Experts of a small language model.
Experts: a softmax router, a shared expert of 128 neurons.
Training: a variant of Adam for the experts, 11210 steps.
Below are experts of layer 3 (counted from 0) of a mixture-of-experts language model. Rows are named router (the router's row for the expert), gate (a neuron's input weights, with its number), up (a neuron's input weights, with its number) and show model dimensions 0-79. Each number is 128 + 32 x the weight over its row's rms, rounded and kept within 0 to 255.
Before each expert's rows: a language model's description of what the expert responds to; "comes after" lists some tokens at least twice as common just before its tokens as in all text. This comes from a sample of Wikipedia text that the model never trained on. Tokens count by the router's weight.

# expert 35
It responds to: Direction words in place and organization names, such as South, North, west, Central, including S(outh) Africa, plus other name parts like State, Town.
comes after: " the", " |", " in", " of", ":", " M"
router [155 202  76 109 147 141 107 163 182 140 113 143  95 152  79 125 127  94 128 152 137 181 138  54  81 150 113 116  95 105 136 152 164  59 151  63 105 112 125 143 114 157 142 134 133 104 118 121 104  66  90 118  85 113  81  71 121 180 135 128  98 103 135 145 124 101  61 149 136 115 133 166 124 123 137 124 104 114 113 113]
gate4 [143 154 118  86 119 167  66 138 119  96 138 166  96 119 150 130  93 178 153 138 158 135 106 148 144  96 104 120 123 117 143 121 110 117 143 116 158 103 146 115 108 183 122 140  72  98  87  92 115 111  82 160 123  99 124 111 155 116 121 169 156 147 184  77 166  96 127 134  96  93 143 171 146 108  89 125 172 148 112  60]
up4 [145  94 114  72  75  83 113 106 108 143  94 136  86 114  77  84  96 129 105  99 186 170 107 144  98 182 101  77  51 166 178 177 125 120  57 127 166  58  96 153 115 130 158 135 100 118 178 152 146 112 128 182 133  88  82  89  73 136 115  96 146 145 144 104 145 187 158 179 123 154 104 140 107 110 122 143 112 153 148 138]
gate5 [ 56 129  77 118  99  58  75 117 122  50  71 179  98 108 111 135  83 133 114 214 189 129 138 102 151  91 160 116 140 144 131  82  84 111 143 161 165 127 103 158 105  70 168  90 163  85 107 185 128 122 102  97 141 139  98  86 133  84 142  95  96 128 215  92 106 114 113 123  98 142 161 158 100 123  82  97 108 141 138 118]
up5 [184 113  98 131 204  78 157 177 131 177 191 194 149 129 114 143 105 114 140  64 135 129 107 131 130 173 137 110  83 165 115 195 124 154 129 101 113 107 143 114 124 137  81 136 136 162 162 168 193  96 118 121 163 151 142  83  99 174 144  43 132 111  89 138  79 121 113  78 165 125 147  74 134 142 161 152 145 171 127 140]
gate6 [163 167  95 180 161 146 129 140 116 131 203 119 146 114 146 138  83 169 159 106 175 132 164 131 133 127  89 114 152 128 163 139 180 105 153 102  97 107  89 121 124  76 119  74 135 150 151 205  80  81 133  90  99  67 132 117 180 110 100  99  61 152 173  99 133 108 136  81 109 134  86 145  89 137 108 159 159  78  81 143]
up6 [143  89 146 136 142 168 148 146 142 105 137 121 123 140 132 109 169 157 127 161  65 147 156 122 186 111 152 113 185 174   1 104 121 220 209 157  94 166 109  89 127 127 116 133 107  87 153  95 115 136 166 132 175 128 119 115  88 187 137 168 171 120 115 136 143 169 128  88 140 105 123  50 125 105  63 141 191  60  92 149]
gate7 [111 131 141 102 230 157  87 151 121 138 142  76  87 167  72  87 153 120 135 128 151 156 135 132 166 144 130  89 158 148 113 170 163 175 139  77 113 139 126 142  76 114 121  90 152 157 229 149 156 116 112 163 114 142 124 125 142 194 136 144 115 119 159 114 174  83 165 104 208 118  80 153 145  96 102 169 118 163  77 125]
up7 [ 98  96 153 147 170 178 105 109  78 109 164 185 134 136 113 120  69 107  90 162 115 118 101 157  95 141  81  71 184 157 106  88 122  87  84 127 151 135 130  86 134  97 186 201 154 102 108 135 116 155 129 118 124 140  88 129 110 117 112 105 174 176 145 122 133 136 158 122  88 143  92 153  61 109 187  46 130  95 220 132]
gate8 [116 107 138  82  70  88  99 133 134 165  71 182 163  84  83 128 133 131 120 135 152 190 114 140 141 159 110 162 135 176 137 108 131  71  95 135  87  94  70 112 163 116 114 175  93 112 100 154  58  83 132 121 135 116 119 118  74  70 155 111 131  99 105 128 125 132 146  99  98 171 140 205  94 111 102  97 155 145 156  95]
up8 [170 133 142 121 202 145 101 116 164 131 197 113  98 117 117  84 156 130 103 106 179 138 202 149  78 151  97 114 168 168 132 140  85 111 122  88 175 141 125 126 111  73 102 120 113  84 181  72  70 126 145 107 134 119 162  98 113 164  86 136 117 170 136 151 151 129 112 117 136 113 116 125  93 116 174 120 140 132 174 174]
gate9 [146 158 139 169 141 114 141 151 123 146 110 169  83 143 105 162 142 155  86 149 162 161  93 162 112 131 125 149 117 112 161 106 149 113 136 156 111 168 143 100 134 145 119 169  79  55 128 149  82 103  69 192  93 153 141 109  89 200 104 164 132  89  94 129  97 126 173 157 122  58 133 152  81 145 123  70 174 116 160  79]
up9 [166 174 132 149 103 150 176 130 145 105 135 118 146 122 165 132 141 138  86 140 138 163 101 171 140 161 119 160 122  86 135 164 174 111 102 148 124 165  81 114 170 148 167 116  26  97 139 113 132 114 102 134  90 138 137  87 138 154  94 121 121  99  63 115 114 109 161 173 168  55 137 138 100 146 126  75 126  92 159 110]

# expert 23
It responds to: Pieces of proper names, mostly US states and cities and other places, such as Texas, California, Los, San Die(go), Can(ary).
comes after: ",", " of", " in", " And", ":", " North"
router [126 180 165 122  82 142 112 135 111 161 129 109 180 137 103 105 125 129 177 131 137 162  98 156 159 148 181 134 149 153 128 114 100  81 152 145 110  95 149 147  97 144 163 164 100 124 175 129 134  74 130 101  66 115 107 146 110  85 112 197 156 123  91 129 124 119 135 137  92 133 132 194 157  96 119 116 104 120 120  76]
gate3 [ 49 105  93 109 137 105 133  46  75 127  74 161 163 170 187 103 116  62 101 132  95 137 151 154 172 113 150 146 139 141 179 162 140 110 153 140  90  81 134 156  95 143 100 172 176 128 142 133 116 176 134 128 136 105 148  67 164 133  87 154 138 134 108 101 138 177 146 126 132 119  98 153 140 111 152 125 150 130 102 171]
up3 [176 109 151 132 169 150 111 158 149 108 171 129  86 100  88 132 179 176  88  75 152 119 158  80  94 156 128 109 127 113  61 116 142 204 133 111 161 171  55  83 165 141 158 146 185 115 138 134  65 149 116 122 157 102 118 133  52  86 131 148  92 172 140 124 167  36  97 125 100 120 141  99  84 178 128 147 141 117 118 153]
gate4 [139 126 117 123  70 100 117 193 131 150 115 153 153  95 112 157 100 132 186 197 105 160 168  77 179 153 107 151 165 137 131 144 202  52 117 142 124  90 145 199 106 149 116 104 138 125 105 188 151  72 169 181 102 135 158 117 122  91 120 175 165 130  74  99  76 136 116 147 169 112 100 122 139 117 133 119 103 152 104  87]
up4 [149 162 112  73 156 151 180 159 175  67 235 157 137 108 110  82 196 171  87 133  76 142 103 164 161 133  95 110 126 159  66 195 177 148 137 102  89 112  96 168 141 107 150  85  80 124 147 161 131 113 135 171 101 122 135 105 127 162 137 129 136  92 135  71 109 143 139 173 145 114 169 134 161 103 102 113  88 115  53 109]
gate5 [115 130  92  87 120 133  87 103  80 154 147  83 172 148 119 136 154  67 133 173  82 116 177 152 103 134 177 179 199 136 132 118 170 128  90 135 124  89 101 141  99 216 137 174 154 104 172 114 154 135 186 127  77 121 144  85 100 115 139 138 114  79 109 121 152 165 137 107 153 157  77 138 171  89 144 158 107 123 113 161]
up5 [124 121 139 107 105 163 102 122  86 144 134  71 172 104 133  88 169  91 111 120  75 116 114 169 145 110 140 189 133 141 180  79 140 122 146 108 146  85 162 113 162 197 126 143 153 121 111 138 112  33 224 130 100 168 112 129  91 107 119 158 164 100 106 170 154 144 136 129 162 192  65 111 185 131 132 131 178 163 130 151]
gate6 [140 127 100  78 122 120 150 114 120 122  90 102 192  73 153  69 118 107 171  99  89 130 138 193 130 153 130 162 132 121 183 113 127  77  82 109 102 116  55 130 131 120  87  70 147 145 109 130 112 189 151 120 131 128 101 169 137 127 129 146 154  69  90 136 130 119 133 195 140 110  77 156 168  94 164 180 129  92 132 103]
up6 [157 113 105 154 111 111 181 159 131 120 108 184 111  75 143  66  85  67 108  97  93 145 102 151 142 120 108 131 127  93 103 132 109 193 111 154 181 185 110 119 104 124  62 142 109 163 115 104 143  86 138 142 189  86 106 113 145 170 112 158 147 132 115 153 167 105  71  93 101 147 222 125 114 111 120 159  75  87 163 163]
gate7 [161 117  80 158 128  64 143 104 150 121 146 154 123 193 130 159  87 126 152 167 125 109 112 116 149 105 149 109 148 116 153 184  89  70  58  85 115 100 148 130 140 149 141 112  95 110 129 151 241 175 133 101  97 139 105 153 133 140 146 150 155 149 142 127 143 148 143  77 117  94  83  93  90 209 219 142 121 172 115 146]
up7 [ 61 107 137  82 129 112 162 105 171 102 112 107 108  92 141  96 132 146 121 143 138 146 137 139 107 170 121 108 147 131 108 164 158 146 164 141 130 120  85 132  92  52 121 205 182 154 132 111  92 112 142 147 118  94 166 113 119 120 173  67 125 126 141  90 140 119  76 145 141 128 169 165  78 135  71 101 101 106 159  96]
gate8 [105 130 128 143 149 148  89 148 110  69  90  88 117 189 167 142 150  88  50 137 146 148 141 106  98  69  96 153 167  50  87 125 154 160 164 133 161 134 168 130 123 145 128 185  98  65 141  98 107  90 117 136 143 202 121 109 145 144 137 169 120 188  96 142 175  87  99  75 176 150  81 144 149 137 128 102 146  99 182 124]
up8 [ 99 105  85 125 140 133 144 149 135 140 118 148 100  61 112 100 132 100 194 126  95 125 167  71 141 173 112 128 104 150 146 112  78 146  90 124 132 118  93  96 145 183  69  87 139 162 111 110 142 130 151 175 169  75 152 125 153  99 167 107 167 143 159  83 104 183 125 100 108 122 139 118 149 201 188 170 118 115  78 151]

# expert 60
It responds to: Nouns or word stems after the, a or his, often completed by suffixes, such as author, review, record, ric in lyrics, agriculture.
comes after: " the", " a", " The", "'s", " an", " his"
router [ 93 160 116  79 116 158 209 170 170 134 141 150 118 157 133 157 182 121  85 146 120 131 185 110 128 144  95 149 150 133 114 140 151 171  54  95 105 148 113  99 122 137 105 128 109 152 165 143 186  73 137 111 117  79 147 138 182 134  93 141 108 150  88 166 171 137  80 125 166 132 157 157 128 140 119 115 168 155 149  44]
gate0 [127 164 164 153 142 108 116 132 179 144 127  67 120 116 116  81 135 102 119 153 141  95 135  69 123 122  57 118 153  89 108 151 161 158 120 108 167  61  90 156 180 130 123  73 151 130 102 131  92 123 158 160 147 145 141 154 175 145  95 126 127 105 167 147 108 110 114 146 100 124 122 121 152  92 127  97 126 105 157 110]
up0 [118 176  81 110 105  94 156  71 155  64 101 155 106 117 118 144 171 151 165 106 149 189  88 136  72 100 168 105  65 155 108 161 116  82 133 160 130 195 157 120 113 145 133 133  96 145 144 100 161 101 144  95  98 129 200 141 102 138 173 142  84 138 182 132 171 175 114 162 139 120 134  95 112 116 157 158  95 194 102 119]
gate1 [123  97 138 156 165  49 100 172  72  71 113 119 136 101 120 136 120 157 125 102  99 135 163 139 140  85 105 100 215  74 146 157 121 156 115 123  82 141 143 109 113 142 123  92 126 102  77 159 179 117 135  82  99 119 126 101 162 177 118 156 131 129 145 135 111  82 120 197 124 138 100 148 104 134 128 136 158 146 135 104]
up1 [149 127 111 138 146 144 110 149 135 102 124 118 107 132  78 161  95 121 101  87 125 112 131  94  96 141 145 155 184 101 147 175 132 142 130 104 110 103  89 155  53  79 116  82 158  92 127 201 174 109  40 127  82 140 106 106 154 181  96 154 127 110 168 113 148 123 117 185 182 163 108 131  63 127 199 148 120 103 115 162]
gate2 [159  83 191 133 108 136 143 132 187  70 116 104 158 143 170  89 146  99 124 167 138 153 138 125 141  84 138 157 155 116 134 144 178 113 188 150 122  83 116 164 184 129  83 186 108 149 110 140 101 109 129 130 122 112 130 144 144 123 156 154 160 151  65 143 138 116  89  94  67 119  89 174 203 107  90 158  99 129 123 123]
up2 [162 142 131 108 155 221 126  55 130 160 163 163 101  79 115 168 144 154 187 135 122  81 152 126  90 169  88 164 170 226 146 138 128 107 170 170 199 129 162 119  95 179 137 116  88 165  79 132 159 173  77 118 132 146 124 110  88  78 117 146 163 121 107 114  99 186 126 128 102  97 155 142  75 155 142 159 136 153 156 133]
gate3 [158 154 153 142 156 119 153 119  94  86 131 100 144 163 127 174 154 139 131 114 105 198  90 140 153 113 124 128 122 107  90  80 136 173 147 110 154 139 135 101 122 108 150 119 180 122  93 146 120 103 198 159  91  85 173 112 152 195 112 150 128 165 202  99  86 123 123 149 114 168 138 104 144 161  91 165  95 126 156 126]
up3 [108  87 120 130 172  91 148 151 170  73 119 165 163  97 138 112 104 130 150 106 133 101 165 155 111 140 164 132 108  86 137  81  99 136 100 126 154 145 181 131 112  70  51 152 124 157 132  98 143 137 183 101 110  58 117 138  96 101 126 137  99 122 147 163 102  86 150 162 161 113 111 111 187 121 159 146 131 188 166 102]
gate4 [100 118 161 120 138 101 127  95  86 115 165  94 163 110 101  76 143 175 198 157  75 143 163  99 160 127  78 124 130 111 147  90 115 112  94 130 123 147 169 147 121 198 154  81 137 141 123 127  97 174 177  96 110 125 170 139 119 142 183 186 155 130 114 138 176 126 120  96 119 101 125  75 107 127 147  99 171 117 154 129]
up4 [115 100 156  73 166 117 152 141 123 121 149  75 121 118 119 110 131 162 205 176  69 136 189 152 140 133 134 156 155 147 138 154 125 133 119  94  79 194 118 149 116 186 151 111 160 128 183 152 119 127  93  83  94 114 159 151 157 144 170 189 124 159 110 113 144 153  96  97 111 101 101  98 128 147 120 100 120 109 154 142]
gate5 [158 106 115 156 158 124 152 103  91 200  84 171 145 102  74  70 149 140  88 100 153 164 125 191 143  97 144 145 121  38 165 110 109 151 143 104  75 139  90  42 125 135  73 129 106 154 134 140  76 185 138 117 170 128 113 174 186  88 114 161 150 139 156 104 130 160 137  82 151 131 160 145 163 165 145 130 162 136 149  94]
up5 [165 170 143  77  98 175 116 129 138 147 118  67 162  57 148 112 155 128 209 157 123 141 180 116  94 127  86  96 153 128 137 133 116  65 134 115 105 157 120 172 153 162 170 126 154  79 129 148  96 124 130 185  71 166 125 119 135 152 161  92  63 133 136 153 162 123 141 125 148 114 100 139 109 132 157 130  65 158 144 174]